{"n_experts": 48, "d_shared_expert": 128, "activation": "swiglu", "router_score": "sigmoid", "init_std_router": 0.0311, "n_head": 5, "vocab_size": 8192, "norm": "rmsnorm", "rope_fraction": 1.0, "tie_embeddings": true, "init": "uniform", "beta1": 0.95, "grad_clip": 1.0, "decay_fraction": 0.722}
Below are experts of layer 8 (counted from 0) of a mixture-of-experts language model. Rows are named router (the router's row for the expert), gate (a neuron's input weights, with its number), up (a neuron's input weights, with its number), down (a neuron's output weights, with its number) and show model dimensions 64-127. Each number is 128 + 24 x the weight over its row's rms, rounded and kept within 0 to 255. Numbers have three digits each.
Before each expert's rows: a language model's description of what the expert responds to; "comes after" lists some tokens at least twice as common just before its tokens as in all text. This comes from a sample of Wikipedia text that the model never trained on. Tokens count by the router's weight.

# expert 24
What it handles: Empty cells and adjectives. Blank double-space table cells, plus word starts and adjectives after a separator or the, like al, real, high, long, ESPN, Brown.
comes after: " |", "|", ";", " su", " et", "W"
router:155152108107109147123105098132069096153112116125129134154159149135125145152141123118133131078138135131137133126136136189186148143159101119127131132144136191134110114093099144116122116109124138
gate0:176156144109149143140117106152129099124130104172137145150122114132151131118126137147114142094114109088131128122114097166125156118115144149140149088159114105140132087132090139134138157132074149
up0:136121127161108129156122131145107113141142099164148120104104111144114137171152093152150176125116136139112152053109110118165126149131128105131113142095157143131109106130125134067160129116125131
down0:141149096090120104134124096124118105156115135111131122146148145133153152156152159120112162115135119156098162074127145156114090119113132129124151140146152125126098109095103153151143135179150149
gate1:157110146120160117169146129104108135145080127098173136140134117152120132159141136137127101119131124137121144097129152139116138175121147116132147115152107154116105152081104176145122103102128126
up1:118149156100144118139129172138135133092134152134098148148138108100139118098128165139114085153109099110110120133122117129116103122124171123136163143166141121124148103175200131142104144117132149
down1:090116131108120129105162130139158120105154158145128154084142144153088107115131106141091105118081106137133134136160107079124135102140101097099146119088154151150148137091096138137094132111140109
gate2:152106129134115095137139098101087131152127119119073158101129121120107139124168109097128115076172132084154133140143097131145122117142129109120106135158140139116127155161119133116070167095119097
up2:135113137150137141111195131148165137122110103121145121142147119189129106139170163141085151140121126157146109119110121120113182105096131147157135129067120134119111124110145112139117148110157164
down2:134111115159112104108163171094150106137151134088136121114121157149139113161139102142129136148147111132149128132138147114134140091155096114117103095115116088120155118138150115150158145119198138
gate3:124179148136158085142137108127121140154118117163112147099131099140077115100196112094154143122155093136146164128112124116152133125129149143141122148120114145122140151122132129128110110179154118
up3:146191133149113126120183111131086131126154082158121156111088121152122133147133142096109122101130145098101160106081116126116144122105125133123116132119130159145150170077082118140084133117124160
down3:120112131112101143124142123121101144104142151108162093171116109116121105085136140103152144108098124098136100103100097117095102083083123119106112099144121100147119130143144106124133098149157121
gate4:146156118090143134129111153103120132103137130146133102136140088121143135097139137145146119109136119127136149113096120160129106167133156121097089120114170157110092104074138134132114127106107139
up4:127127120133089162059082106089108144147107116122123090140139131121194103120102138114160128085169112107134121121128094131091133123092090167096100093147150132103124098132144147150155124145130147
down4:122172162108123115081115150120088086131139163135095139116111129132085069137139151112100154113078105090160116123133132139157151096129135140149092117112124168133101097137116122136159125146117142
gate5:143149116144171146123090135129120134115158148111150153142122108151131172107108140113116158125156144156142126149138143123145124119149135115106130127134125104117103106107118127135105101092152171
up5:116166135145121142111081171172119145129124125186150109151108097096099141134101118135091115132165131076172115158113151088126138121073097113122113159094113128088125130116124121146106117154126088
down5:104120109139120139172159159144119116107156100127198132116157096130153113081127164122114174180114162131130134117137110138139147099099135117138156089062101138159110155127156095152154145143141099
gate6:163108121116072141119135120127146140124114150176105118104113113074105127158077137116121156160077115130123119170135156091141144131135134126124131132125075115166127126104137124112112180181116108
up6:098141120121170158143121096114142149097108109096140120139111162131124083128109168142105130141084105056124136067127141165138113120176133090080086125158110138121101078149107160092145134120154135
down6:100107094142121131146147112118126134155141131092090117103140104148098088113147124128125146144129117107139088116165141103125146093095124167132116122148093109117107124125123123164149188147100133
gate7:086132112146157119123109123143164136097190137123139107146101126130147101113122131178161113140185101126133151134139164131131156144122122157126129104145125160145116136126153140098146120139158136
up7:078133099126168106102111139137125146127127141125150117120101116114166135126113124149148120133132128117119127164157104112128126142126123105126167110129084149124139095123102118075196133140153099
down7:100119132101110126116137123114111059165081132154095138116153139109124134129161125133139086095110113115141113122113124150138125173106145124123094158120134139138123128097166141128128126130119145
gate8:092180128143088135172128117153175117114099153122168133140165084149154142161174131128143119121130134108132127085155106140130148088135095139125140083117116138075126170124129126151116125120105182
up8:162117153132135135127108127109050113142138151123153125172109147124154136157142132096130107144104128123114119163132160142114089166093177108109099120146133094118098100121124154160181159088138143
down8:138159123153134119169118110105083124118137119126132153053157126144143154169095117173112150151139113111155123138126147114121172075142126133135099143137153140168097121172081135125148084118158111
gate9:134112119144123188144089069142128163125147149107114147086147168099120115156124138164145110108121098160106090132118118148132118124133152141157086166176137120105145114126118138113176121147124118
up9:163136107129169150156120102135093120129117112129121126146107139130127135116108143163140120128117139154098161108116100145136134102095119087114133160155133119105124152125138103130148141125089144
down9:149144146175087108144162100144097128109145105133127114156139170134127092156116154128113166118150098170124125067109129108112132085107111114059146145098133128121145117154136133137144133117124130
gate10:092154129119124172100100079139118156127088129118085153139121105109121155120123118136123156155127121121115167131137101129122126133177146106124145159153119149139079129117110152125130100112139100
up10:087144136140126084155153164130155140104136129120140136135149147131126110116126168151117125139134150149129116035143117093146121142113128166106129095123129119150130165135092114130128160151088140
down10:127112193063114118109123166127133167145137168128117123076141134137116118139158164117095163148115139129136123103106127133162154132125057111104097103110116132121098131153144111153140102128136133
gate11:153115142102104126098119104133127130127108137123177106126135085104126160124153168140140144096104126150150122098166086133184152077121092138138176151112177157169120148124120135133102117144084151
up11:125133163144118134168114131119161089163137117144120134137128131144148098134128092147122111140120094127210142071118196116110168171097137147114148118094148166140111163156110143132128083094142149
down11:088088130169109141112113126120104105121099181120076162155129111145161125124113099144103175117160131126129101150151126157155153109114144113088107135115145112154156150137142111108139132105169176
gate12:128173175116095165114111104118134105134175139165194157173144124135107144131118108149122136068152101135130120104154121139150183085124133153107132154131096169109108116101114148066136138135144150
up12:124120131096161144117088112151172090160102123099127124080107076124109116138113182115119136136138143122095109119133122107138147115127131134105092120133120120160149167096140095152138166143138157
down12:126134108101109114110135161118116153163165143115134122103146122121127141157148134087136125149088142110141106179113123173150128132061094130170126120173166146156115099145108076129093109146150084
gate13:132107088147145130118139139113108181153138144115141130147143154152144143071159105108114108104118161165143113144119152163111132152151145086130152161134145129131125116106093169151131109137141079
up13:158168126151143113122135176104171158117139120110099127113124125082118156180132134133139111134132105103121133121113092116115130135149137132097118108113143119090152120149100173151093157094078126
down13:148153089105101126190139132191140100125133136130176114086153126103151127143132162123117080128126112112172124106143127100152117128184122123150148172152091101092098148157119129071098131111141080
gate14:134145111086145139160099110118064081142129133157147144132127086139109133079118146076121097096116167118102094138158121194125089150117086101135112124118139163134133097135162186117103119149135107
up14:134163093174113098109144121108116117150162134154143082130105178139124123125129185140150166118148094138136115155142116138124099159114139132114136140088142171204138150133128148116108126074114118
down14:157137164069133098159137136112137112122115100096127152131115139147127093152096136098154119158129165132138095119128101141084132134156101085125085100133098123115148125125130136111099111130133154
gate15:102137136066109126127130124106089116124113139114117101120162112157141095130127122112159103124144108150143111112124148106173080066130119172109109165165114165131133144099109122098168094109145171
up15:122100115148131125148178160152152137137131097134119150131117108123122109109101129136113117116159147092128118109117116125134139144083123135097155145119091161122143104109133104187129136108151127
down15:174144134111097109107147156175119132152125123192108149145168156123174122083124113116161142108102123110139093158119098094108137133102120108122136094136167130133065100103111077135124174145133170
gate16:178131125107147146133145129127110105164113158118131141138107142114132155154130073105120115165108145083169090130078098122148130134125145102080156120127143156092156134102138121167121143095089122
up16:132167096129140154081113150150119131151096122135104132136137167129179132119131114127108104111108092089109166149082112116175168137099128149129111137087112125149115115165131130110106147151152118
down16:076124137127115117138140118120092130106100150145131123142143099111128103125143117102106136124158120129117120152097121126082134162121098113163120077112141128173130077136101135102133117127142098
gate17:109141126124092126088089136121122127106152144141132109129122153151121108126167109122107135117125104093110147142111119097101145136112128129109183109104113169162087159105128137131106145089174107
up17:168145135159115151107152137135122153129111118110102163123160122091076125128137155093195080127070137111106149074150145118117140161167146195136134117086123158154125142143126157136119163154180095
down17:110094145118107135145139109083125134116109087098150131106111129135086173131150112127152120137136132109183167106116131108128147128125155130126131131108138087144110145150169122141132158146095098
gate18:136121142142121117117130136121096156175095150145151148157164143146157172111152145090155133164146110143151096162125128137121143112110152099093115141127142150122128164133107135155129156125136140
up18:124137105129179122122100140107135084122147124176147137151108124124106140122104093178112142085158152139129103096179093126119121116143170111198103098134091069160109089164157111120122141120085115
down18:112147124098160136130134139163134161124136109171079130150122122172118108119127122148127107104156124119159091100115103089086149124165118132117126143147135082129160129131143122166156121150140148
gate19:119145125165118125160110112127138150125164150125153124106120131133122131125113092113094169113109135146139164112140114134142104122147104142156155104150169130112126118134089107083137089129068112
up19:150134147136148159094156121133132057138131119117172161153114117151153121145158101116174105144141120173137094113118116096136135161096125109117127159152127110109171157133131113154124133130111121
down19:152116147122106163116154130141089097150179156111135167149126156133120153113122136114168113154106128113119087077152102180108146123108141119139161156160123177098133148110103108145089166168119169
gate20:122116147126150133105105107094076162118112153102140126146145112091157121117123161132156118114143102118124160145173129190151104102187096123155117123128136134136130140156097144118143126094128124
up20:130144143184148130153165134131123107102142140107168157089097098161125130162115154119147103138107135119126144106160159112122141136080124133123097121166104133114123103150131152143126110121176137
down20:107130149091130106096138132112149116136103143167062137118167097147176101118120132122121072122147172137121132164110133126132087123123136116092144106091121095120123141162117095136144092128127147
gate21:161143128126068163133176121152134094167116159138111136104144112103181104130161124143111165094125121142171102123164103154140109160120136120070154113188131184114110158108136121111110095104077132
up21:127166163134118118145133115137111101153135098099161142099105110098108096145138123105075151114108148108116132116124125143150091132126132133166101164161116109134115118116084101157139140138130162
down21:124118085112122153093139157091133148147177119129123144174096114096112100108141161159132126145143134125100176137141109146109141113140129115172118118112110124057147121133086120126127136147118142
gate22:126178158112164125132108153156101113127111127127145157131096109128132129129114112090153086126082109099111128142138166124099111132120106107129133165130121137053114117097155106120107136142123151
up22:114128104140114138143139101115166169149131113132132056120117132128160148098102136150119156138144132144106128103136066165175160125120158141134095103097134095176157116150105124129144089184115107
down22:158147115168090105118121142104107130155124136132084182111044116140130121152098155137166133119110160136128103135115103153136107143090127086113124136109115158105100117136148195187153137158099157
gate23:137152144125134121148166187164095079118130103164118132134124119109136160127114098137120064174175142121140110139146135124139159195142083146111100071162105121116168167149127144101134121153129130
up23:180142122135144128140139107153151114123103120114116177089111125159107107140102127144155159109146144081108129114152162153157150155165111142113125136175172068152120153085115135114141112119099094
down23:107135107119152156140145088095049167109196116099144134162160119104168126128142119129114159128085138126123112163131159150130101150115129121126178122132132110151081149117153135111114155125128146
gate24:128134113090119096141121116109121091138109121142153142106135117085136109133167120129148131133103109155121159139164171095162160084087101191090088153116103175155156113087149099120150095107136134
up24:121127182166109126105150136107088113108104121160096160140133126094098093123113162145116127108106137121134118084137144154106152175125155112158161133159144109112125126116104150155118152156113162
down24:113179140108120191120128122191094164125123138080132177165153147144148083161161129154105129114135138148145148168112128109117120147127133156072119172152123081200129145097126159162100140137126110
gate25:167167125128108147178132119124091137139143127120100134176135117107100124131132163109145107089121126102142131149126085145136116159133124117166145112158102134099089140158163134091124122128152144
up25:139145156124114087103124127088124119155181114119157112133105114118095140171098127121154134133144058090105167119146120087090109098126110160180117125165087116136133133143140092160094128124156113
down25:118121161171115091153151131122155127130151085091153106115113153143134124085123141156136104128174122115124152103142109075120163148129150152132160111119139112146151089135076101107124135135084129
gate26:121145112142112121136159094150106098114090132110110122123163137154111139115124103146147159122168153150148131125148151113133143072146154092150120118158157139156124151150133115121142152169161142
up26:091153149101142130131167123077149155185137118124134102131113142090125119137162136128115104150115129132139142099134131108139152116097130106167109152140116147122133137158142115115129143105093093
down26:129112143157112189116162139115103123102129138151114132118143115122146138107098115138146132188142122071118134098122137146129101127114078123151088155147121129139123124139117155107084076110139131
gate27:099152114138177111089130114131128147162129139166134148112115104112146162127120118100119140090148116139091172129139140118148155137119132147108150124145106166108107125121092110104156084141126144
up27:107100141157128159111153170140117143113135096108136143083104184161101151156135150128134127164106145105125142128147136115123168132104121131138173127142136151089163086120120167133169117113130098
down27:159134130107067107065135130203128130173106107095106111159160118112068149145116104145128117142091142111137115136106133118143109155086127118124152106116119122121147159131120140165151103173114114
gate28:124111150131096077093124133117109134110119105113124160115079114143140147131122136131175135105145143201087139106124139072125101156145117158110152099154102165085128131135125118145129138141119112
up28:103111110136094129136145095150076146134135108108171104134115134113091134122110130140106132118115136115132139148136153131106114081138152144119099145133141179128133143117113181126152137133107125
down28:123143114143119157131151137136125124173129130117123107140111144122060126141176146134092137105145119098106142145146142122141113134154114095172130168126088125152139147139143165111116136131168087
gate29:130139142144135139118124120141112092126146143109143166211131115151164103099103126117158139125138130118133170150117123121178137150153145104070123178160083133131165124121074141136115111125120190
up29:086153110100134116128081160180117126102120100159174116115156148123111087113134168151084129098183111076108095145121140113137166110081094133101095109101129139139101121124112102153132150112121107
down29:129128146113128120160127112133152160079098086127116082129140105140126119130121144100136121111144155109154110112123109115127112134142121146120155135108120154127151133118124147126115142116166134
gate30:162117118141137162105105101137096185118141135104140165100139112151100113180122121153117173135128091164149131134098146119149175096113105169109157104138119137130144155141133153182160124100090110
up30:150200141155134148129153094102131125132146142128138137094111126156125125103116132145141142126120146094121127147152099107171146114117209126106153144106161143162116153116144142157152139129113134
down30:151142167134144123137122123098158109136116182118094105112134151169172097099097143133129165142124131156124120125107161129128095126121161117101088143132108118122100118142166148137123132136133104
gate31:116141133128127135125081120097135132138143109127161119112141143132133128145175141132122128108102133122156125135105122123128078176152101145123096088146135110101140118077181166151094141123133092
up31:123159144114157209156146121111108122098101107135116112121106112121105085107158153151151128129168134169139130123140158128120109108088110141104127101165180110120123115147116108092132132165128130
down31:109117127133134112164121115090147109153128120161101102162097125096140096144163153121158129117175117149133140129108121113144123135159121133193106105184119135132121120092129091122152124100086162
gate32:131173149138132119127151082125087110173123165158122185135159105135140146131157111098146103122098102120121152122125104165124119105108104115105117116154116161072154116109139128152128099129130128
up32:095144114142149149144106157110155090099120139121155075106103123149128097101108130090135087115121115115094143151110148121137143114109121107148110144137132143131115150141096166119165144149136128
down32:129139122159117113134131159145152127136155133100093113119166162164108099116101177150171078097127125124106139164131115098118134106142111102177140128172161126176142124148170116063116137132159154
gate33:135130111148125144110095130168160121114133131086111094152066155143129126123112092135209148130129160115092104156129131095154120155137120144157116086143069180117089134095120118160141155089115129
up33:123155130146203082129139125129159139158136124104171176106153144130104129148098137140095119127127134131161123143133148122146116133111153160105119159096116117128148161173158127138139092160133150
down33:166127104123167119074136128098101121149145155136125129104141099175113091130105135119141143113134132141131151154108169128113166088126131099143142106123145187122163134116095138179120114152126115
gate34:103175100100147100127141111133117128148102188115121132126105130127131146138142115137132128095125135100164125082162165155142126135134075146101144174138163117130123119138123170130119137101093167
up34:103127136136131150092128137117093140108147057127095132134128134103163135135122134129110151179123100139099124150125085099129132079109146120145131073139140117112123120135167140161133151127145162
down34:175096134196142166160124160122123136157125135125119124095169138104123135129170147119158112121154117145066125105115145116135071102141157133121111149104113132108102104076122113122120133120145160
gate35:125125132114140136146115121114102114128144144053145138150138152132103128122092194121141138123165152123111110157115164159090092150149123120152118138113116181128142140095111133138137122176160118
up35:131093104143123150166075122122098108115115163142143102097098141109124138140142151139103163103116070105094175113143135110123115095095136117132099144136203127103144145122137116103137103151136140
down35:112134113163096147131124114128119159138168126101146134099124121118184119129140111133105156082141086142099143115103156140144113153118102149131125123138076121139139125105147142100114101127118140
gate36:134162115131117141110115100114119133092124128104107106111122141147123115141132107140137154107171154093131087137152157158120184109138117133129108081110128124114097148140121136106124136120088135
up36:129131136142099154140111113157132105142141127103081103120175077130118113107129128147107122133115124108142111186090069120160164128105136138114128097125112145149134142075151126092142163138145152
down36:117122110115121131181115085156101073100088159092112138117158143166142095126156072089132115095144135139138107132135101108121107123123134133083144134146144171118136195140140147102144139112145149
gate37:164154109152109094124132127126102111140142081140164170109116140145141117148186138151147105130136112139094142122138124129124167125111118099100136118168142167094123181113122169145139163133146118
up37:142116207126098082102119104127127085117152128122124123123139093117139160154132154120114107126168132125114100134148173131131139121125123122127128133148115129113168147112136162116104112098124132
down37:154144100148137102097121123149095147138111106159049136150158161146130148161087108141121095104098151112117120091157137161154138144130162112148120116154143122121152117118124144121150148140117128
gate38:164094100079084153148121103091127088125120122132111117134142138125154088150160129080111082160113097129109103152142113137129165126174106109139114111146105153122138135099201141122143126117119143
up38:167132127130087107154132147080146138112108117132108138148138121140177134123167108136143109114141108117133087131128117114124128137137162115102043105137127179108161120153147147111145075084125131
down38:163134162144112144123124137108097139169112099121118136124095139180167127168109079140136117116147102140156116131154173144146094095125090107159119103119167148154157148105095125122183114131136133
gate39:135131154171134115135100143153088091159131150129151128084151088132130164146063153153111115146138147120105119116139120101178183116143167109129096104108149125135138127140070148132131114097130131
up39:078137092135158136116124166115115171135102089095128111171100168154173110101134122108182076123147128110134133131131188147117108167098111133163154134114096156138113154135141148094143145122153126
down39:129127098103097124115126151077096122134126089107133150131119170146107121114144127104109102108167110086117102170159130114134131100140156126134143128148161124072129104114131143120143144137129107
gate40:134126122086094126105113157159116088143125142174174124149118131141130108106096141124115166088155132143138138138117120212117148130172106110115129147130142122116152183133115148176164104183136174
up40:150098168135087095077123130107153151129128091118126125132144148103133158145159123064119158139172156128124138135138108136088113125124124105139134147153131132154200145133110127117111112114131127
down40:153147159088150164106124119113094112145143114103117146116126091153134122151132134141141154155112148142133122111177155075102138136089135143119118162185197109082164117155129120117154141136113085
gate41:137151136166129160125087169141116113176136118121156152098088173153130142119166147113105112119140166153129127114112169126142126150093112109135105115134119098153121144140143129120105128107116122
up41:152118156067135084100167121153135138137121102168089162122130124100093121144174106142185142144062106123143178129137114093104098158119114146142125095170150109131157147126110134158134149148175139
down41:126155156135084188095118176165122105130135109109130117133145140105122093133123134146140143170132146192138152113114155124090084139111078122110122132118072108151128144112124146101107111139159146
gate42:139147116141128131156095141132112102109115112137125124130102157172108110128125125114158105071140126144147154130158188129137113072171131143082122161132135177080101098125149143128107125143097160
up42:160115149102105149141117120119160123122137132134137142143111079116107143128140103107113145116059133174134144106135064124102151125135138202136148108142151098175107113131121111150151117085117137
down42:118124112138154109142078148133146162076135129095173140060131160121143103152131112091124201164135154149117134138123101111106156091152149131114112110098150121155141146094111142156083139144114100
gate43:133077118080142122143097097114111092119130126170124100145134150169133105152132162124142133111112113146110133169117109128144124129133097117082111084142143135107165152100097117138114109194127085
up43:170154143171154112127142122165122117129140094149099116143106121156134153150105131161127117145104170110115159138110143179142143137097146131162122090141141153098142100103140156111100143133146136
down43:149144166144150087091133179154104113122148133164102130131130183152091139142093134162095135158131131159133092171137137110114168116136123130112120105103116164093179135137100100137102130147082145
gate44:104157085145099118139156152119129123101114127096110126127140143124107069105147128121100160111159065110130120127110147129104158096120113128146155100158091113115078113125093157095123142160127136
up44:133126161170120134159136116118152115132103128137139164111094109143090096124155109106151171109108119106091114088129090164148150113118130084126138118176146138138140119113091141148116129101128125
down44:110119136152134136153107107138144184136106114112139115110134117102134145102125110096129115133180131122104132130148123077115122094096152128097084117111166157082114122085137109104145123120157070
gate45:099171109154138163088121141170120122128107133116071115102108107166154111157127123118142109106133133108115131098149141141161135149130123129156104141121148146119119116117130111133089129117068089
up45:153152146161103157148132091133121132102145124143067096105135116127131125149127118117098148112129104104108117131107099145107151142115136126097108136136147130106146150097100145155139196129116092
down45:075164113132136138142093111077136111113133141082112126123132141131122192097138171168131133147132118125136128141156133104065148149130129134114129153136114105168134157129173120107079117080120169
gate46:129126152154074117143075144138101106107118158163166117106106123078174109089124179127178159095115122161158133124128085122145098107126117122140143142111131161067092071150110117137108111123097169
up46:124150088132177131109163125135177161135174145167116140128170159164117154171151140145129102156140140108098156134112138101142116139137137173122109114119105115141164153105149155125140147113171076
down46:089122172151123133153146139140165144175127134130133132101155163153119182145163150122135133140123150143125121130106149103117122123139095110119094142134097104132135091154144125153166133133159164
gate47:102129081111130189126159088146124085128091105100158075164112110134137154128134098098126139138086128077143122121112136117108119147155155094130143130096117161101085125111160147120124108120116169
up47:129120162145139172109116123125128181128154121130122136146152176061167156144102141130097133158131124136095143095102138149188108123094113110139143115113100117149151107119104061119112143125095095
down47:072153142123125150221129138131122119153072139136104141130125082079144148141150121139132102162123115150139103139175116157101134131147137110141103147132138138167151148132121097135118114149099136
gate48:147127111084153114169159075140116122128144055148142081127103158181156120154136154120130132092116109136137123114131166083109151125139116135141150108148123105130156142090159117136090138145120121
up48:113134111140115128132149123101124155129126136130115109109118151115127088090120161155139117117137116115128145118115165063161115109172112110088154172137108139144115083163130135106157116085099105
down48:157148128121084154161148141153121163131140135141107100136106109115113074108129124141090104134166131086137135191137151117152162140133101182134162135124134146140119167107120056081100144127128158
gate49:128146130121139113126083069116100117122133097122119139156106163103138107111118119129148109130092136169118112124093113134144150134122149107100158160112109132146087130116138127162140085132114139
up49:142127194133127099088126132135126106097121154144104152155137111092166100116145150143112106158139129086155144115134125141140138164146183117149168116138153092100141108122111155144146141146142160
down49:134150106172099117141106109157131075118136137135156147157106117138134170113120138096131120111174106112124167134118119119129127111146127101128088113119158124145137102137109155143148138106159136
gate50:164152144077120146130095131124154091156095108134123116140077106117132114124102135126094092116124135121144111113155147134191165128126106134141139141133067127110109114084114143098137102144107098
up50:111148116101151097109143134113138152145138152162119125113095175137087107143187097120150117176093143091140099157119109184144101132128147110113162128113140122120093109112129158139128129088124155
down50:134122140119155162134142113186136121169152103117090150111175144166145131109121135173147159104137142123106152155121118106089144108096157115167116091160111167159132131112131139108150085093115113
gate51:121140149161123151151134121124085154102103141147113135150138122130149082158140128122158159104115127108143135146165109153161126130176133149159101148116117184134136127149134108107144082123119165
up51:132138141184141157103114139098120138138110144131162081103071098190118120141128124143154117109169177148163143124118126111155136172140148120145089121094109123138124118147084099095142121098124117
down51:123115126161154137107135116133140112163173144168132107141153164121132130074111146079097100130135143134115174125116111144159164121125164154132168133108138140156168142080129149141136105129122121
gate52:135147122101121137132122059153135100129138123144144159103116119110140151149109100110145163101125088155148087134119136109191119128145085154129119124158117148111160137074123107115099106110133146
up52:117110123105144115099136110105116129088128090108132121156101138108102136133160113157103145108095168114144125099130130108122140143151135140118145127160153105146117121128126154179171165132129136
down52:096123103148127165147115152149107128098152119141110179133136155137127115143127108142113146177103138125103095116134150118131111135113124129147123081118105166088115133147135123097120115134124120
gate53:140155116115139150120105114134126125078115145093105069136107152159109146127170126135160135116130148136154129082161161151114080145160082120117088143106128183160135114127157136121145131103123125
up53:091145132116130142115113119144130175116115156130107105193119120107119134140134145090139124151137142068154123115128117108132182105106121077112128124110163131082115133174150158126141154128145188
down53:099094120090147146141126171090125138127118068115142129146136147106142170146120153122075113174110104110127142128110174122117115076132144144117097139134169121109150104155112153131189119170127167
gate54:139111183122130124133156121118087141134139098101129106158107134132121136085150094134125121087106131118144121200117139159130124129149126133129137114148139167103137093132104128141121165101099178
up54:132131146126134125133126099161142134162072122121117133128128086166129161110123103126125150105147135144147148146104116151118123097190105142104100099146123149103112085101180104104150095097108156
down54:111122115110101124146096201113129117136129171110098139118110153153093135102119139083123124154147082094147093181144134095144122133150111155121116160119112170160080123080110098151143125115150139
gate55:144113114160096125160134161086129090141133144136116156106126165106138113155128074084129101088138140127149097149122078134146166167155135106163133096139118186128106141132096178095131146101115137
up55:126151139134162092143113132142120121146087116107107143135133135102129144119129128127166149115156078116124121137142175105158091159140102131099097159171119098145099106126109122130151106122133101
down55:133184163151152155142157121135089106126123144126145121138118131150174113161155143112125111131155137145121137074143147150167172119121141113103138116087110088194181140126124127109105128127083156
gate56:116139164137124120138165147137148146126121129097132172101129137085122149128135112101128127079166167107156139145133123112154133150193100121106138103132151177136096149078169152121157167097116139
up56:133098066133135128133138141134122136112117112108136141134128134100133124145122108106102146138110063184137146144109172119128112109128129078189099170099158102152082106132121141112120097136112166
down56:134133181134142101085129153153149130146095124140148099137102129130107063148158094109173106079185136154138095125114141094145130137124118164135104103112122117125109155091089198098103156150109095
gate57:146184099123126148115115126191108115124142137143133101152102136164139157203120124140111151173148120125157125168097111154150139128126139136130133130136158172126125176121102127101149139114144169
up57:139111122132160129157117125167166155161148081135142134147114153123163140138136104142100144118100147112130113117156176109088180144156140132109204121120107136064098102125130100145100105112105090
down57:127136145145090135093112113124140110121114139128107169131127123129141118150094105123171131102194093092119113127120118130154128142141092154170192083146173127144132121158156124153136110122164131
gate58:102150113194106117094125145072085131136153147121124085132119138126133100127174151139131122076148118129145135133139152142166077131150179075099134131119136145140156115136117127096123142168092166
up58:135161113129116097147120144119146138146097154135095126109125057140107149100117119117122182155076175141136092132150117140127172126128109156165100145152114130102115175119113130111072108088159124
down58:106139108136124130135136142117101146117155114167118112124113121130154118143158133118139181131133111091153130097191180118134149143118129119113127145144130132090120092154101175174141126127074127
gate59:091083118117148141107123141129100093161115142087142165112131112116080148127106136112167122136129097148112124150139129113122098121144112132109098096159144111138146073104113141089153141104130124
up59:194169157101105118134133121159092144116127149131109083161148143162160121115146134151139155138143109131127136086147115155117122149124128153144143143082131109108130122141127122139073139149161138
down59:097163128121121099122136122142106108101184113122128140142109103153157126065134152197157197118097102112159113119144137133117096120156123125125132127120087118121178175170101133126131152094129145
gate60:166113105122163087136178121110142131140136141124125093150101161163144150104125115114122106113124167128109195141110105168144139142153138113165125120111124126144155124132158105098112158076139143
up60:128134101156103150119111172146112136125147116141139163087118109129123074161155127144164155124132102119123118104158162065122156116081150144093132130149115089116113130127122140137138114128157158
down60:161130137152102077079124131151136103130085105160110100114088122139120106088119146105137096132131139123126132135134094145157119093152129110105121085098091137152148131097133097151164139087123133
gate61:149153134143130139116127118144106120109108162136148096151121110156106138131106104138153119096167160092116130174160096184085167137107096152174096139101176133138125130100109149122129123117154118
up61:093130136160101125121141148083089151091151153115113099153094100117117092117140075125166118132182171111095137144122126180126155148152127110153164157133111124147120128134150128103173109140176155
down61:133128091150130124138108135126152167085178162116150129119133130146154104108118117111116155080141152160125075147123106123077089137151094118105156108139090128109102139113151128171133127101087140
gate62:108116112110110132131109107117102112164153095160153085156110152113166188111137151157181134129093093152119135126103105139102122129108099117124133114125128140129104139124129145131147125128128127
up62:105101126101087148165151087117092142128115131137127091146092119123141126125168165138185152119102151117136169117099112150129132167098150130169181121110126117132107089109138113135160079166099135
down62:157146100142127085147124155155114100130141128137170172177133127129129172108129112124140117096150139122148140134107170136155127154119167122114157161090131104149102108153151131133073096105129096
gate63:142143141103138143117107116152130169140124142111121106084163177092090122135109112108139121078109134121148178166092184150126129139161098111145145129173081171097109143138114127111133152136112115
up63:091092129089134155108178128100142161117119152145123152117128156096098116135095139120117099083097126141138172121073118175148177146182126156155138127129088127130143132128113098114164165111124150
down63:113140095154115113145149127110098159153127165123149185098156142110124177129104109100124107120162109137150107156108148137180129089157145141111131108162163137154112130147129105148147129168102134
gate64:114124131164196166135134109121135139058083109107131177138122109152095148141111131120124157128087089082141129155160101174118135167128148125135164150107100198152159110124139150110111135149125139
up64:073118097115148102164109172119103166066132158133125140157073075153146154084124100106113147132131135120123163148124136096148145064154132150170096125081141123141078142148125118157112130137145117
down64:155160125118179126114113157160131118116124171151119133110103136118134178122122162124126130142128122098103096108126111117111162156106147131126130125114153099162179112157098120129121144126129137
gate65:156136103123109138133150130136136150123094147154129178145128129189124147137118091142147104100110121118084131107147160143093115167141122137133142149128125151152137142112106154106074149094119115
up65:096094129144123099121169096117087112174126114142107107131120118081139120077072147152143143136100148155133135162122109080187149129076134111113138120134122114098167120150176083125124159152142185
down65:096163087097139156165151097113136124100100142095144149171074097092149137127137126119114115094178165079143133099121086149141143129112114086158128117133140117100134169156134102129141133134135068
gate66:094171117127179162180122118147104096130125148121126148114149104136115128130157138104104125126111143139111084073161109166145088167154096120136129173139180138129097128101169093178096153117147123
up66:124091150134122089123085097121112118127113111118155145153121140109117142202151081124117148089093096187112135090067115111087127145149133163143144101135124096146187147158135111146114125122154148
down66:128149142109145164112118155144160107103133104156181099104112144120114164100140102126129118127127129116144154118162112119142128110137120155138104083095149135106092113063147120068109155136141147